Weights of a small mixture-of-experts language model, trained from scratch on English Wikipedia.
Size: 15 layers, width 256, 50.9M parameters.
Experts: 128 experts in each of 15 layers, 8 picks a token, a softmax router, a shared expert of 64 neurons.
Below are experts of layer 3 (counted from 0) of a mixture-of-experts language model. Rows are named router (the router's row for the expert), gate (a neuron's input weights, with its number), up (a neuron's input weights, with its number) and show model dimensions 0-127. Each number is 200 + 40 x the weight over its row's rms, rounded and kept within 0 to 999.
After each expert's rows: "gets" lists some tokens that make up at least twice as much of what it gets as of all text. This comes from a sample of Wikipedia text that the model never trained on. Tokens count by the router's weight.

# expert 121
router,212,197,244,225,273,96,177,178,176,198,184,248,182,209,171,198,143,173,200,233,205,199,216,281,184,167,141,170,245,156,166,182,176,184,165,197,169,212,143,195,209,112,241,215,224,230,192,215,199,183,234,165,166,202,169,226,242,233,178,221,177,261,179,219,189,223,273,202,227,148,252,218,166,209,289,186,260,188,160,241,220,256,174,162,139,251,216,199,199,208,289,281,129,153,229,183,237,258,199,252,205,207,194,188,129,187,225,214,150,241,215,266,157,214,216,202,225,269,187,177,171,226,162,168,192,169,238,230
gate0,198,207,173,157,220,205,218,125,169,208,194,286,260,256,262,204,242,120,144,203,230,204,182,207,180,186,148,276,146,267,242,177,192,217,145,134,215,151,221,213,220,178,160,219,228,244,161,190,202,178,251,158,147,209,228,174,189,73,213,228,109,201,145,167,209,155,214,225,204,196,170,133,159,153,182,300,174,170,252,209,205,264,215,109,193,189,165,192,224,234,199,230,123,172,173,215,211,162,211,186,235,172,250,215,114,166,164,225,152,234,176,206,233,246,201,219,216,213,172,163,194,189,238,263,116,217,283,148
up0,189,197,167,160,155,171,212,113,177,179,226,260,122,218,221,280,237,110,180,172,225,161,199,193,187,249,120,264,176,248,255,175,181,264,152,208,211,165,184,229,199,161,178,215,142,227,146,150,284,198,222,207,140,191,207,152,240,119,246,211,205,162,195,85,194,226,224,225,168,170,142,153,159,206,235,262,155,191,243,231,226,212,216,115,250,185,207,265,152,221,227,185,127,135,172,245,202,229,169,197,270,186,255,202,149,139,170,284,147,244,198,131,276,237,189,201,204,170,174,233,211,119,222,285,187,266,195,170
gets: " that", " which", " who", " it", " he", " found"

# expert 43
router,198,180,227,270,219,120,199,248,188,216,202,191,212,199,170,206,138,221,227,213,131,227,161,188,167,235,144,136,210,189,152,217,183,245,225,207,145,220,112,268,245,198,151,157,143,191,263,236,268,183,178,179,244,182,190,240,225,204,198,141,221,196,180,186,200,269,213,169,159,113,157,164,173,256,228,146,235,175,174,126,181,187,198,118,208,282,203,272,140,301,262,195,222,160,202,243,197,236,174,177,200,250,180,198,205,149,181,251,167,234,198,134,118,176,190,179,208,182,238,188,226,140,212,184,209,202,249,212
gate0,226,220,279,282,217,257,164,235,180,197,282,150,214,228,222,160,152,151,187,165,223,170,192,220,146,183,186,200,152,203,211,213,188,189,194,215,208,218,155,194,233,182,174,179,253,153,175,198,122,150,194,215,159,211,216,193,241,218,197,215,189,209,157,151,192,215,156,171,251,211,208,243,233,223,174,211,160,217,151,225,183,159,181,198,176,240,129,178,194,142,246,296,282,186,125,149,211,268,126,193,217,201,162,244,171,260,265,242,285,223,186,225,171,264,185,168,234,188,193,127,166,161,186,240,211,217,251,175
up0,208,238,219,260,177,244,218,220,192,184,294,176,253,222,210,158,144,123,167,182,262,211,213,197,160,174,201,155,189,178,171,240,194,195,203,209,219,216,143,178,208,203,173,188,223,158,245,217,179,175,152,212,169,206,248,186,212,233,188,208,213,226,140,186,184,223,146,205,240,200,217,255,253,205,144,224,146,198,93,219,173,167,188,204,168,216,135,221,204,156,213,268,294,187,147,177,197,251,177,190,196,213,94,201,192,209,238,273,283,219,222,220,171,251,162,164,216,193,195,132,203,152,152,252,202,237,226,168
gets: " is", " the", " are", " has", " have", " can"

# expert 67
router,153,231,217,136,246,225,335,250,263,207,243,192,191,178,175,169,218,251,208,195,245,137,223,173,223,198,218,159,208,210,206,178,208,150,206,216,226,200,154,236,284,243,166,250,218,228,200,206,218,215,193,155,257,210,228,213,219,187,259,173,181,186,210,234,279,182,225,137,133,188,204,180,257,231,203,210,250,248,263,202,217,246,191,163,196,223,237,275,203,206,185,240,205,226,207,239,150,191,197,202,205,150,252,156,236,183,212,180,192,164,189,201,208,260,172,190,292,216,194,169,178,154,207,216,191,209,166,179
gate0,153,218,254,200,218,162,238,228,232,187,293,170,181,121,186,212,202,254,176,199,224,109,213,233,213,203,254,205,217,287,210,203,201,209,205,225,170,221,208,269,270,246,186,259,239,183,208,217,213,186,241,193,163,196,186,195,249,127,221,263,247,163,247,190,203,140,167,214,123,237,261,172,200,208,193,170,228,248,103,179,218,194,200,191,267,169,141,248,216,183,175,202,236,204,205,217,167,216,260,188,228,138,242,165,191,243,190,208,135,235,195,261,210,188,170,130,191,211,262,122,240,75,223,141,147,229,214,193
up0,241,168,157,188,174,237,182,174,181,186,72,246,223,257,213,204,207,104,223,179,140,255,155,145,188,188,183,221,171,160,210,243,146,186,208,209,199,194,195,126,177,170,216,152,176,210,204,166,151,252,149,231,216,227,194,169,146,254,185,152,134,227,154,201,196,247,212,190,251,170,163,243,210,191,162,215,159,170,264,219,194,212,222,214,166,214,239,146,187,215,234,234,170,184,191,125,260,156,147,232,167,243,145,213,220,162,215,209,282,191,179,160,188,220,215,258,223,193,142,299,157,276,191,261,242,152,166,183
gets: "/", "ity", "'", "–", "is", "el"

# expert 86
router,231,101,236,244,227,99,219,204,152,203,238,143,211,230,207,170,167,174,170,201,214,208,192,168,198,177,187,224,244,76,261,141,232,293,75,223,196,170,229,207,249,146,129,207,171,192,192,183,261,200,177,219,211,162,234,136,211,227,183,184,204,118,179,159,231,244,191,178,157,232,222,228,132,229,240,183,108,198,120,225,199,193,130,191,235,221,216,159,234,177,154,282,249,167,214,244,154,193,172,165,223,267,223,155,166,254,197,218,240,177,180,231,181,243,172,205,221,242,200,166,178,184,233,233,188,185,246,246
gate0,241,247,197,148,205,180,210,231,200,253,128,245,257,165,160,224,191,207,174,170,146,201,165,296,234,195,222,151,163,219,183,213,77,161,208,208,199,220,164,235,171,231,219,230,151,279,279,209,178,173,276,196,226,253,121,211,205,152,174,215,183,191,180,198,195,119,181,222,188,202,325,155,145,187,203,214,205,186,204,233,186,173,149,185,124,198,170,242,207,181,315,282,193,201,157,218,189,269,187,163,116,146,204,214,183,175,201,206,199,253,216,215,162,270,183,177,255,235,215,241,177,268,125,197,159,240,234,198
up0,189,199,232,296,252,271,142,149,193,174,235,227,160,236,230,171,205,231,216,215,278,193,180,144,192,155,225,179,230,174,242,209,267,177,174,206,219,237,165,203,220,162,191,191,218,134,125,221,256,199,131,124,200,145,230,189,192,282,192,194,274,200,177,233,147,209,171,218,178,242,193,261,227,247,168,130,156,260,206,168,216,255,164,214,245,211,269,242,214,175,127,186,214,216,195,169,208,276,199,175,247,233,199,165,184,303,208,250,199,140,169,190,236,222,193,192,228,224,245,207,229,176,204,243,248,226,219,248
gets: " was", "et", " were", " been", " had", " also"

# expert 117
router,269,231,221,103,229,150,238,168,205,183,233,232,244,161,213,176,190,154,234,143,185,143,152,232,236,186,202,178,139,220,230,207,257,272,185,178,143,198,216,192,195,189,150,182,213,207,250,269,234,223,278,184,228,152,268,192,114,214,208,194,150,115,199,262,206,223,217,171,254,179,181,186,204,294,249,135,187,191,159,149,245,279,150,206,148,238,266,204,237,137,236,165,191,159,133,236,208,193,137,162,254,211,251,198,165,213,290,177,210,238,143,125,232,236,144,192,93,311,156,220,184,198,227,152,181,199,150,181
gate0,227,204,213,236,187,209,161,247,167,203,174,113,213,212,238,183,184,192,147,190,64,149,135,165,232,194,259,244,176,217,234,175,257,175,253,238,173,167,198,138,195,222,172,204,166,255,169,156,235,235,270,282,119,184,245,168,157,272,172,165,179,273,216,240,176,177,182,169,260,166,171,131,196,197,214,189,207,195,213,270,193,141,176,189,269,165,217,160,139,115,135,189,192,168,259,236,166,194,196,252,104,197,180,265,207,222,190,246,169,208,165,148,277,247,204,193,211,211,185,109,198,232,203,179,197,235,221,233
up0,172,212,255,203,175,218,200,207,213,214,191,165,243,217,212,263,248,220,157,156,109,221,185,178,248,128,228,232,231,247,305,220,245,194,249,274,188,221,241,141,224,220,237,271,121,217,182,213,232,192,249,212,173,216,246,165,173,183,197,200,175,241,225,239,166,223,255,133,201,164,272,169,217,212,198,188,232,198,208,243,188,216,194,274,248,188,234,150,207,136,179,230,160,215,170,224,142,223,189,161,129,135,210,234,207,233,144,323,254,205,169,174,209,287,170,197,185,207,177,125,157,192,241,212,320,152,228,246
gets: "min", " New", " new", " P", " work", " book"

# expert 22
router,242,171,228,210,226,205,191,170,138,192,173,206,183,205,255,239,224,247,247,157,168,186,211,217,244,141,243,165,203,204,192,199,227,225,210,238,178,171,134,175,261,237,197,209,204,250,200,172,221,174,161,206,231,238,224,128,173,150,240,285,186,213,220,172,109,216,232,192,203,213,203,213,149,226,179,173,227,190,171,168,220,167,176,213,221,272,206,252,258,168,230,164,171,141,176,230,176,272,178,240,218,194,257,152,270,185,173,245,230,171,226,197,190,247,154,198,224,282,182,285,195,172,200,89,172,162,121,210
gate0,250,181,201,204,192,188,226,202,139,149,136,226,151,269,265,225,200,250,201,220,247,246,200,223,233,164,220,256,208,245,206,180,270,237,234,124,179,230,224,149,202,202,205,204,163,130,254,234,140,189,231,242,274,153,245,214,236,171,243,206,233,190,170,284,217,209,218,182,200,245,242,105,192,165,231,196,213,193,197,202,171,261,181,157,165,247,182,143,230,143,163,261,262,214,212,217,190,113,205,128,177,248,138,239,253,239,191,233,237,207,159,233,175,202,199,269,206,196,159,135,190,241,182,245,122,189,255,148
up0,167,209,223,261,191,195,184,217,207,200,281,181,262,104,170,212,217,172,253,216,86,146,203,136,188,246,224,173,162,160,201,247,236,195,161,273,242,209,180,240,187,183,236,195,186,216,212,163,293,237,169,191,140,130,206,235,207,182,165,129,223,182,189,121,152,184,147,231,178,162,116,207,176,217,190,179,179,189,133,181,198,215,154,234,209,146,264,207,158,191,210,159,212,250,188,150,246,287,153,207,210,211,153,160,154,172,183,187,220,225,221,181,207,223,204,156,187,166,225,259,183,102,245,129,186,259,124,250
gets: " O", "O", " part", " me", " p", " Me"

# expert 47
router,146,182,211,181,177,267,284,230,256,198,195,195,203,231,133,202,129,205,206,163,121,174,236,267,218,171,143,232,168,239,190,248,224,192,253,197,208,189,189,106,192,181,186,208,251,265,180,181,224,238,212,158,249,214,261,215,168,217,166,201,113,120,250,147,251,223,213,244,184,272,173,256,239,279,219,246,171,190,221,199,147,189,236,203,250,254,171,209,193,238,233,212,167,166,287,288,188,171,114,181,204,250,143,185,225,211,203,218,209,176,187,249,172,278,204,156,191,239,194,193,222,239,233,220,210,174,186,197
gate0,198,212,163,229,234,222,250,159,228,241,269,201,137,190,230,164,245,218,168,228,161,187,164,256,128,217,197,231,231,269,108,181,118,229,183,291,193,209,152,167,248,226,199,229,214,145,154,246,191,175,173,160,140,295,201,219,227,124,194,164,221,218,244,176,204,193,199,235,224,256,170,185,181,188,260,193,192,118,259,229,176,143,213,182,196,229,186,197,240,215,236,351,202,148,209,287,152,331,214,189,190,262,154,138,170,182,206,242,252,192,184,236,255,220,197,264,245,181,241,155,205,343,203,209,190,212,139,182
up0,255,245,196,200,214,207,230,180,235,238,212,190,229,181,163,221,208,239,180,203,271,197,125,181,172,216,218,132,211,242,245,159,306,233,162,175,149,160,213,153,214,218,201,189,264,187,246,155,317,190,183,264,170,179,215,205,162,170,245,161,183,252,176,247,225,212,179,219,155,222,207,168,190,207,194,206,141,141,150,184,227,173,191,117,185,117,259,214,212,124,199,265,170,175,103,252,183,232,185,229,186,211,200,175,238,148,236,194,265,265,149,172,223,275,178,189,325,194,199,165,147,293,231,205,149,204,176,270
gets: "t", "m", "te", "r", "h", "mm"

# expert 77
router,206,133,256,223,201,134,274,227,151,190,257,248,174,230,217,190,175,181,179,164,219,238,170,241,195,227,212,169,295,172,190,216,162,167,261,189,206,196,180,173,193,134,164,190,264,226,183,227,204,194,177,205,251,206,221,194,151,173,207,291,300,234,215,127,191,242,242,218,202,126,205,121,197,238,251,227,169,218,138,211,215,228,232,178,185,223,262,190,248,190,183,245,202,217,238,220,177,230,210,188,194,180,182,318,162,173,154,179,153,168,162,257,248,158,209,156,186,250,260,223,246,161,207,209,280,203,212,288
gate0,241,146,195,225,199,169,195,163,220,131,141,131,222,118,223,132,172,166,243,211,141,135,152,188,233,219,291,213,225,217,190,168,211,192,161,78,163,136,229,206,205,220,222,223,228,167,186,180,257,227,222,174,211,320,224,193,250,195,188,207,195,173,212,218,133,192,230,271,226,171,158,190,135,181,220,192,173,273,185,228,198,172,193,245,206,192,233,182,172,160,147,135,328,188,209,242,196,204,217,198,151,153,217,247,146,196,123,205,187,188,277,194,219,268,209,211,239,189,182,236,175,198,196,189,217,224,181,198
up0,161,230,233,227,227,174,204,161,187,231,162,248,256,179,237,280,218,232,250,207,203,231,167,225,237,102,232,153,228,212,217,258,232,249,176,133,228,251,143,182,161,174,176,181,211,234,121,244,215,225,197,225,165,166,203,233,186,327,219,198,212,150,117,219,181,163,218,210,205,90,195,239,195,202,183,116,196,195,149,177,182,218,132,190,137,220,239,200,233,186,124,174,209,220,183,250,164,168,196,236,153,223,233,202,216,277,234,243,234,200,203,156,124,162,196,171,236,189,247,240,237,231,205,203,218,201,158,176
gets: " the", "=", " A", " Ha", " =", "The"

# expert 82
router,128,207,213,208,195,220,221,208,285,147,288,167,106,284,223,162,131,238,214,164,186,232,116,171,183,167,257,211,188,236,261,239,226,166,208,181,154,130,235,234,259,147,119,188,257,201,222,156,246,262,295,255,187,192,217,189,199,236,232,194,129,214,190,223,247,226,244,175,231,177,175,197,199,192,237,169,226,263,248,213,202,252,215,236,187,257,228,228,200,212,228,252,203,239,183,183,201,215,183,251,251,315,156,225,264,169,163,252,211,250,187,151,201,213,200,174,180,332,203,163,199,222,233,240,187,265,201,140
gate0,301,228,190,218,232,155,169,201,212,198,154,221,202,142,176,168,172,231,255,191,175,117,208,259,187,233,163,221,189,206,130,137,189,139,123,208,156,151,177,260,217,268,184,260,166,212,201,236,215,208,254,242,150,175,213,139,201,121,200,229,185,155,106,248,191,178,239,205,216,238,137,192,203,182,158,162,206,200,102,208,200,160,201,162,161,181,280,219,153,164,228,168,253,230,236,219,175,176,229,159,218,143,289,209,223,169,234,188,150,208,233,81,186,173,201,176,175,221,205,199,244,188,207,128,149,190,214,181
up0,226,160,188,191,211,217,208,160,148,101,185,159,144,176,149,176,221,226,259,169,180,175,129,239,183,229,156,181,216,217,122,177,164,209,132,113,197,211,138,208,189,221,224,248,178,177,130,221,148,169,227,148,205,162,233,216,149,154,224,269,138,248,272,140,208,148,246,230,154,210,148,191,186,175,182,196,194,245,275,200,190,133,212,238,241,187,192,228,186,244,259,257,232,260,192,247,208,249,232,183,191,232,168,125,220,112,238,173,221,242,165,155,306,225,211,188,137,206,198,229,222,134,244,199,143,212,214,200
gets: "n", "l", "u", "r", "g", "á"

# expert 33
router,233,170,286,158,169,271,246,122,156,269,181,158,188,217,233,234,197,137,211,200,207,138,221,239,286,183,182,201,150,224,176,205,206,216,92,156,151,208,206,225,285,199,177,164,127,186,174,221,183,187,170,141,244,144,199,179,247,230,197,189,208,192,162,217,164,172,151,170,239,116,202,268,269,228,177,202,151,151,202,226,170,212,184,195,194,175,214,166,179,223,231,165,185,195,233,127,169,148,283,135,252,151,196,246,169,250,191,212,162,210,218,198,217,227,165,170,92,265,239,236,224,244,165,227,246,257,195,221
gate0,250,189,234,186,167,238,202,165,184,176,153,178,200,198,190,113,155,172,133,186,178,192,248,223,261,274,268,154,231,175,166,199,179,215,240,128,234,178,189,156,178,190,195,179,244,219,187,196,197,224,220,204,136,244,231,193,198,242,218,205,264,232,186,211,220,207,199,319,216,220,143,154,129,189,193,114,179,184,177,257,204,210,222,209,204,197,259,163,173,171,190,199,220,202,239,130,242,191,198,156,172,146,152,188,152,200,159,226,275,219,212,175,195,264,180,212,219,192,176,248,271,211,230,216,151,299,195,268
up0,253,159,199,250,262,265,233,152,222,196,141,174,187,241,227,133,189,154,155,199,194,203,165,232,214,305,269,165,247,170,230,196,219,186,176,128,195,169,165,147,200,188,139,214,280,183,152,175,221,221,190,182,195,244,201,177,155,288,262,276,245,241,227,199,281,205,202,240,293,190,171,201,140,209,193,201,158,242,146,321,228,153,176,255,203,217,229,160,257,191,169,189,203,194,264,185,176,278,204,208,245,132,210,225,156,194,183,208,257,204,241,215,247,290,225,254,235,236,192,246,214,198,210,209,187,306,171,178
gets: ")", "\"", " until", "]", "write", " her"

# expert 116
router,152,195,267,256,217,209,245,218,193,298,213,169,219,202,155,302,149,160,178,185,204,200,212,187,178,222,230,170,210,228,199,270,193,245,206,269,285,129,210,193,205,193,177,237,287,185,232,242,223,217,228,232,214,168,162,270,133,204,258,185,203,199,138,157,170,213,209,166,204,213,264,172,249,206,141,152,202,231,211,200,189,220,223,138,169,196,267,183,137,187,214,198,190,158,157,244,209,202,165,180,150,120,238,202,197,258,214,210,213,245,204,193,231,151,218,219,197,204,187,219,210,231,235,187,234,240,190,197
gate0,154,209,192,276,160,218,184,226,208,204,199,226,174,207,267,97,201,189,168,193,188,192,240,223,207,147,203,116,296,204,153,209,207,232,203,266,236,173,229,217,169,220,244,164,137,218,178,230,250,191,158,298,139,218,202,215,214,127,182,204,202,186,236,215,234,198,179,156,129,240,202,190,151,184,144,198,182,169,214,252,186,280,197,185,185,203,233,212,204,295,197,277,250,134,165,210,250,152,191,163,218,244,145,216,130,198,188,268,209,218,141,151,142,156,201,279,191,180,151,186,198,261,130,236,150,166,175,229
up0,169,187,203,202,191,223,219,171,221,166,229,245,198,201,203,149,223,183,170,208,180,136,181,187,262,168,218,88,259,207,182,150,231,210,215,228,197,219,228,176,143,220,261,248,306,252,209,233,240,215,176,207,128,283,150,238,121,177,232,228,241,164,234,177,241,260,229,168,199,228,222,189,156,197,202,193,198,180,258,154,200,254,219,234,177,204,234,241,219,204,162,218,185,191,195,231,176,107,211,141,169,263,249,103,177,211,168,218,228,229,161,160,142,125,166,204,212,186,141,158,212,161,240,222,139,271,211,216
gets: "ly", "ad", " Lo", "mi", " Ka", " Ro"

# expert 36
router,246,198,228,244,205,154,183,240,203,207,143,239,158,284,268,154,249,177,173,154,158,255,250,202,231,211,301,167,199,169,129,214,188,202,318,232,197,211,166,211,224,193,191,169,186,217,230,248,191,228,247,186,193,241,181,194,219,182,134,225,197,141,207,223,106,234,200,133,187,152,274,257,184,209,188,215,190,248,196,152,229,188,193,142,208,174,231,143,231,249,172,237,252,137,156,185,165,215,177,210,240,179,222,235,240,159,225,210,189,235,123,272,190,131,153,183,200,240,223,212,241,223,104,200,158,215,194,172
gate0,187,239,210,165,204,177,167,194,208,205,240,191,204,245,154,225,175,186,213,209,137,278,196,123,331,221,176,167,206,208,233,189,168,220,150,227,199,200,278,247,191,252,245,157,167,182,216,193,150,214,184,260,293,175,219,239,248,228,195,152,133,177,170,163,180,231,173,228,147,201,189,160,145,166,231,146,228,212,230,151,176,217,171,242,180,134,227,197,168,231,211,165,237,267,220,230,211,174,207,247,183,143,185,169,226,258,296,162,240,200,176,131,201,177,184,244,199,190,206,129,155,241,243,202,285,205,148,189
up0,225,171,214,121,282,152,193,164,153,170,129,199,227,192,216,223,193,177,215,199,261,197,172,192,186,178,163,206,157,127,259,184,181,196,179,170,208,225,240,180,230,180,159,109,163,200,193,222,204,175,222,120,151,217,153,189,219,157,148,226,261,217,241,242,142,150,180,115,228,247,198,140,262,208,166,145,163,198,183,199,188,247,112,164,194,186,189,210,210,190,215,183,206,158,229,146,179,188,191,220,192,235,203,233,161,215,150,232,152,200,218,202,144,275,192,167,164,231,178,210,256,173,146,165,178,224,254,203
gets: " a", " an", " A", " two", " one", " three"

# expert 35
router,103,181,210,155,170,265,263,232,260,194,119,135,169,194,145,233,215,271,210,175,203,238,156,215,145,279,258,230,160,215,272,199,188,250,140,204,186,177,239,252,200,216,123,191,201,177,218,159,228,217,164,156,196,158,236,231,257,184,249,215,198,255,175,128,243,259,122,161,252,127,219,218,189,205,262,224,264,229,178,202,198,172,223,211,194,249,281,176,232,170,138,120,152,233,189,201,178,225,198,241,290,203,218,209,271,271,203,181,156,193,177,183,188,238,185,232,193,240,156,205,140,256,212,124,224,185,158,112
gate0,147,203,179,236,153,122,206,260,186,245,196,236,212,220,226,268,154,234,243,238,136,238,177,177,267,245,188,206,229,149,221,152,288,269,284,294,178,177,223,249,191,179,265,144,208,197,256,148,212,194,227,206,244,233,85,194,258,269,229,135,225,218,139,178,179,155,184,268,177,189,254,64,156,172,228,165,161,207,248,205,191,233,253,222,168,258,214,263,171,176,246,190,206,163,216,218,211,196,205,197,248,135,209,204,204,229,154,212,175,224,95,238,204,147,221,128,171,265,218,222,183,262,207,209,328,266,229,224
up0,235,239,200,150,219,250,176,173,216,170,252,159,200,234,218,110,219,149,171,177,306,206,178,212,162,187,235,148,202,238,223,276,187,206,214,182,201,206,213,62,206,187,96,233,251,265,160,204,190,191,128,230,150,182,234,225,149,188,160,231,233,222,239,234,216,204,260,93,152,204,142,270,235,234,176,211,224,238,156,225,222,188,142,193,277,152,193,146,192,178,195,186,236,240,217,154,175,201,197,226,145,221,141,216,241,149,248,184,195,252,263,181,178,229,178,262,193,164,142,187,178,123,154,221,132,176,147,219
gets: "an", "ick", "ant", "ton", "en", "and"

# expert 8
router,226,253,251,187,176,233,296,184,229,238,207,192,171,142,169,228,189,209,291,180,199,150,233,196,257,189,186,176,163,261,238,227,323,284,210,198,213,226,230,252,227,253,180,171,122,184,218,216,182,275,174,192,226,165,168,188,195,248,156,165,191,167,233,285,161,136,120,182,111,141,206,217,162,193,263,212,236,252,147,261,224,229,126,196,188,206,232,203,168,179,150,114,170,169,267,261,110,263,231,211,234,221,194,130,242,152,292,212,194,206,176,212,135,197,151,217,175,199,260,175,208,205,183,162,257,233,117,170
gate0,185,267,171,245,261,180,157,257,249,187,207,160,261,209,185,233,191,146,222,209,204,173,189,175,185,236,166,230,167,205,202,164,168,205,194,155,144,241,229,204,126,214,196,185,257,229,120,172,155,146,100,287,177,234,178,163,292,233,249,180,192,164,186,204,207,189,198,219,185,239,226,222,232,180,141,204,223,133,263,290,157,197,173,273,197,193,177,179,160,263,255,148,162,246,173,113,179,186,208,254,231,231,98,156,185,298,253,259,222,289,166,136,161,168,202,218,225,187,227,120,207,205,165,248,172,260,269,244
up0,210,183,170,169,184,218,237,166,162,260,212,192,269,206,163,164,197,179,174,195,236,167,283,226,245,185,178,217,175,231,198,197,177,217,125,178,209,203,198,225,180,138,117,214,217,198,184,188,222,202,171,172,152,190,196,158,217,143,148,195,158,151,199,190,202,170,206,190,224,215,190,253,197,194,217,216,211,215,179,147,207,212,168,144,226,172,150,171,168,198,212,150,220,203,207,231,193,165,214,176,269,220,228,259,200,161,209,211,158,218,159,236,181,203,217,211,219,175,181,179,178,122,288,181,172,160,272,115
gets: " American", " game", " player", " Republic", "ball", " artist"

# expert 63
router,219,143,206,298,193,220,214,165,190,94,184,180,159,160,150,183,189,207,242,185,212,187,219,170,191,203,185,179,182,219,266,141,219,204,301,227,235,212,158,93,202,185,195,189,193,218,136,203,216,237,150,162,204,173,270,224,160,174,209,191,206,234,174,211,219,166,173,154,201,223,237,241,256,264,198,162,193,200,238,210,222,163,245,154,147,247,217,256,173,174,195,179,255,208,176,198,189,190,200,208,230,151,176,254,274,230,221,201,214,244,190,207,189,175,93,176,220,211,149,267,144,182,195,239,168,200,227,205
gate0,176,239,176,132,178,246,229,182,277,250,214,205,214,134,239,129,164,230,154,222,230,190,282,147,186,155,173,200,269,213,195,181,136,246,240,204,203,197,212,150,226,134,220,232,208,129,134,112,259,179,221,158,69,210,223,235,214,200,184,180,178,162,141,214,155,160,220,165,187,235,212,203,193,189,206,187,152,163,227,248,201,228,210,170,233,220,211,193,246,152,241,128,106,205,265,199,210,186,184,198,142,192,224,149,205,168,235,226,225,137,158,231,218,138,230,187,233,154,232,194,188,188,350,194,94,195,197,250
up0,231,215,211,255,161,224,210,144,233,270,210,274,213,254,185,209,202,187,97,199,128,243,247,156,185,196,254,228,233,230,197,190,189,305,244,260,146,224,208,228,287,225,195,205,215,167,288,203,259,184,222,225,176,222,151,189,263,174,149,227,115,226,263,146,101,269,174,278,214,247,131,277,177,198,240,236,193,142,208,253,206,234,153,210,232,199,124,161,200,213,223,223,109,173,171,186,263,277,181,217,237,198,163,191,227,234,153,210,249,121,226,222,230,239,232,174,150,220,260,176,269,217,166,186,186,233,246,240
gets: "i", " T", "2", "1", "3", "4"

# expert 111
router,138,116,220,195,292,224,210,172,198,189,156,160,157,165,128,195,177,202,180,141,149,117,255,208,146,232,175,150,229,224,228,175,167,204,186,182,243,200,166,114,185,209,157,216,247,213,135,242,172,211,157,198,156,192,197,206,199,148,204,271,224,196,222,224,217,252,115,205,117,147,204,213,179,252,190,211,239,270,222,260,168,211,226,240,288,195,244,200,199,189,211,203,204,180,176,213,225,193,203,119,213,166,184,195,134,170,177,168,191,177,186,144,150,182,171,197,136,232,201,245,103,184,233,203,165,201,194,151
gate0,207,244,233,79,254,226,165,207,223,212,172,244,232,184,168,293,203,239,227,200,193,172,208,166,219,256,184,166,133,166,243,166,219,181,204,193,176,239,218,152,206,230,198,136,207,224,254,157,154,167,152,200,275,171,137,168,267,170,217,108,217,150,172,176,241,186,158,142,140,180,177,209,235,170,221,245,215,258,215,179,178,157,205,136,114,157,198,190,200,154,184,227,195,198,188,183,160,147,202,208,168,192,234,178,211,206,256,127,243,244,184,155,246,156,198,187,236,234,211,252,125,194,179,170,339,198,195,267
up0,166,152,197,281,85,236,249,152,192,161,276,172,173,218,257,150,182,154,123,200,276,196,162,272,141,187,216,218,225,282,183,261,259,190,185,211,196,142,194,200,227,130,163,211,180,228,194,241,225,248,181,227,130,211,228,168,123,241,174,232,219,220,188,195,184,171,265,212,267,235,253,192,227,248,152,175,207,176,212,187,189,281,211,215,230,248,209,203,213,208,186,188,197,165,185,208,203,205,184,201,262,180,209,251,193,207,156,259,143,174,218,214,201,201,198,250,176,196,213,199,259,252,211,214,50,243,186,145
gets: "z", "I", "'", " It", " II", "za"

# expert 15
router,178,131,250,243,215,179,233,178,195,153,192,214,225,207,216,218,271,239,261,153,181,159,198,185,210,134,251,204,213,199,165,254,271,259,311,191,226,182,192,112,216,182,203,201,255,267,257,243,227,159,206,204,170,167,281,175,230,210,212,238,179,192,241,190,192,185,219,204,183,206,189,186,263,208,176,162,175,214,186,128,262,219,186,294,207,182,190,294,194,144,191,260,130,143,187,165,215,163,136,225,122,160,319,162,224,222,218,236,195,174,209,209,168,174,176,252,170,189,197,226,231,160,209,235,241,241,235,207
gate0,150,174,197,223,233,221,196,222,162,220,139,127,193,268,214,253,186,157,201,188,276,192,239,155,203,225,203,193,177,138,153,232,158,255,178,218,90,249,202,131,206,127,187,204,307,161,182,255,241,199,203,230,220,260,206,237,219,307,247,177,242,128,176,199,159,182,241,186,231,236,207,228,110,207,212,238,197,229,289,173,218,178,152,183,244,226,217,143,210,153,166,289,230,180,175,130,154,256,180,201,197,211,249,181,194,216,116,142,212,234,154,186,193,171,216,217,259,251,139,170,198,233,234,185,197,166,248,254
up0,163,140,238,208,228,171,225,136,168,191,155,151,201,244,201,200,182,163,120,165,178,146,302,135,208,140,205,223,183,172,204,186,217,207,285,181,220,192,201,164,307,201,256,132,176,271,197,239,159,217,229,220,314,182,259,182,263,186,232,214,153,146,153,196,228,185,164,92,148,207,263,269,243,245,190,210,253,205,142,195,240,182,185,197,191,198,172,235,200,140,162,232,254,211,216,151,229,149,223,221,232,237,235,156,258,180,211,235,233,171,266,179,197,151,177,195,233,213,224,224,210,283,226,202,141,146,230,257
gets: " U", " h", "pen", " he", " Bu", " po"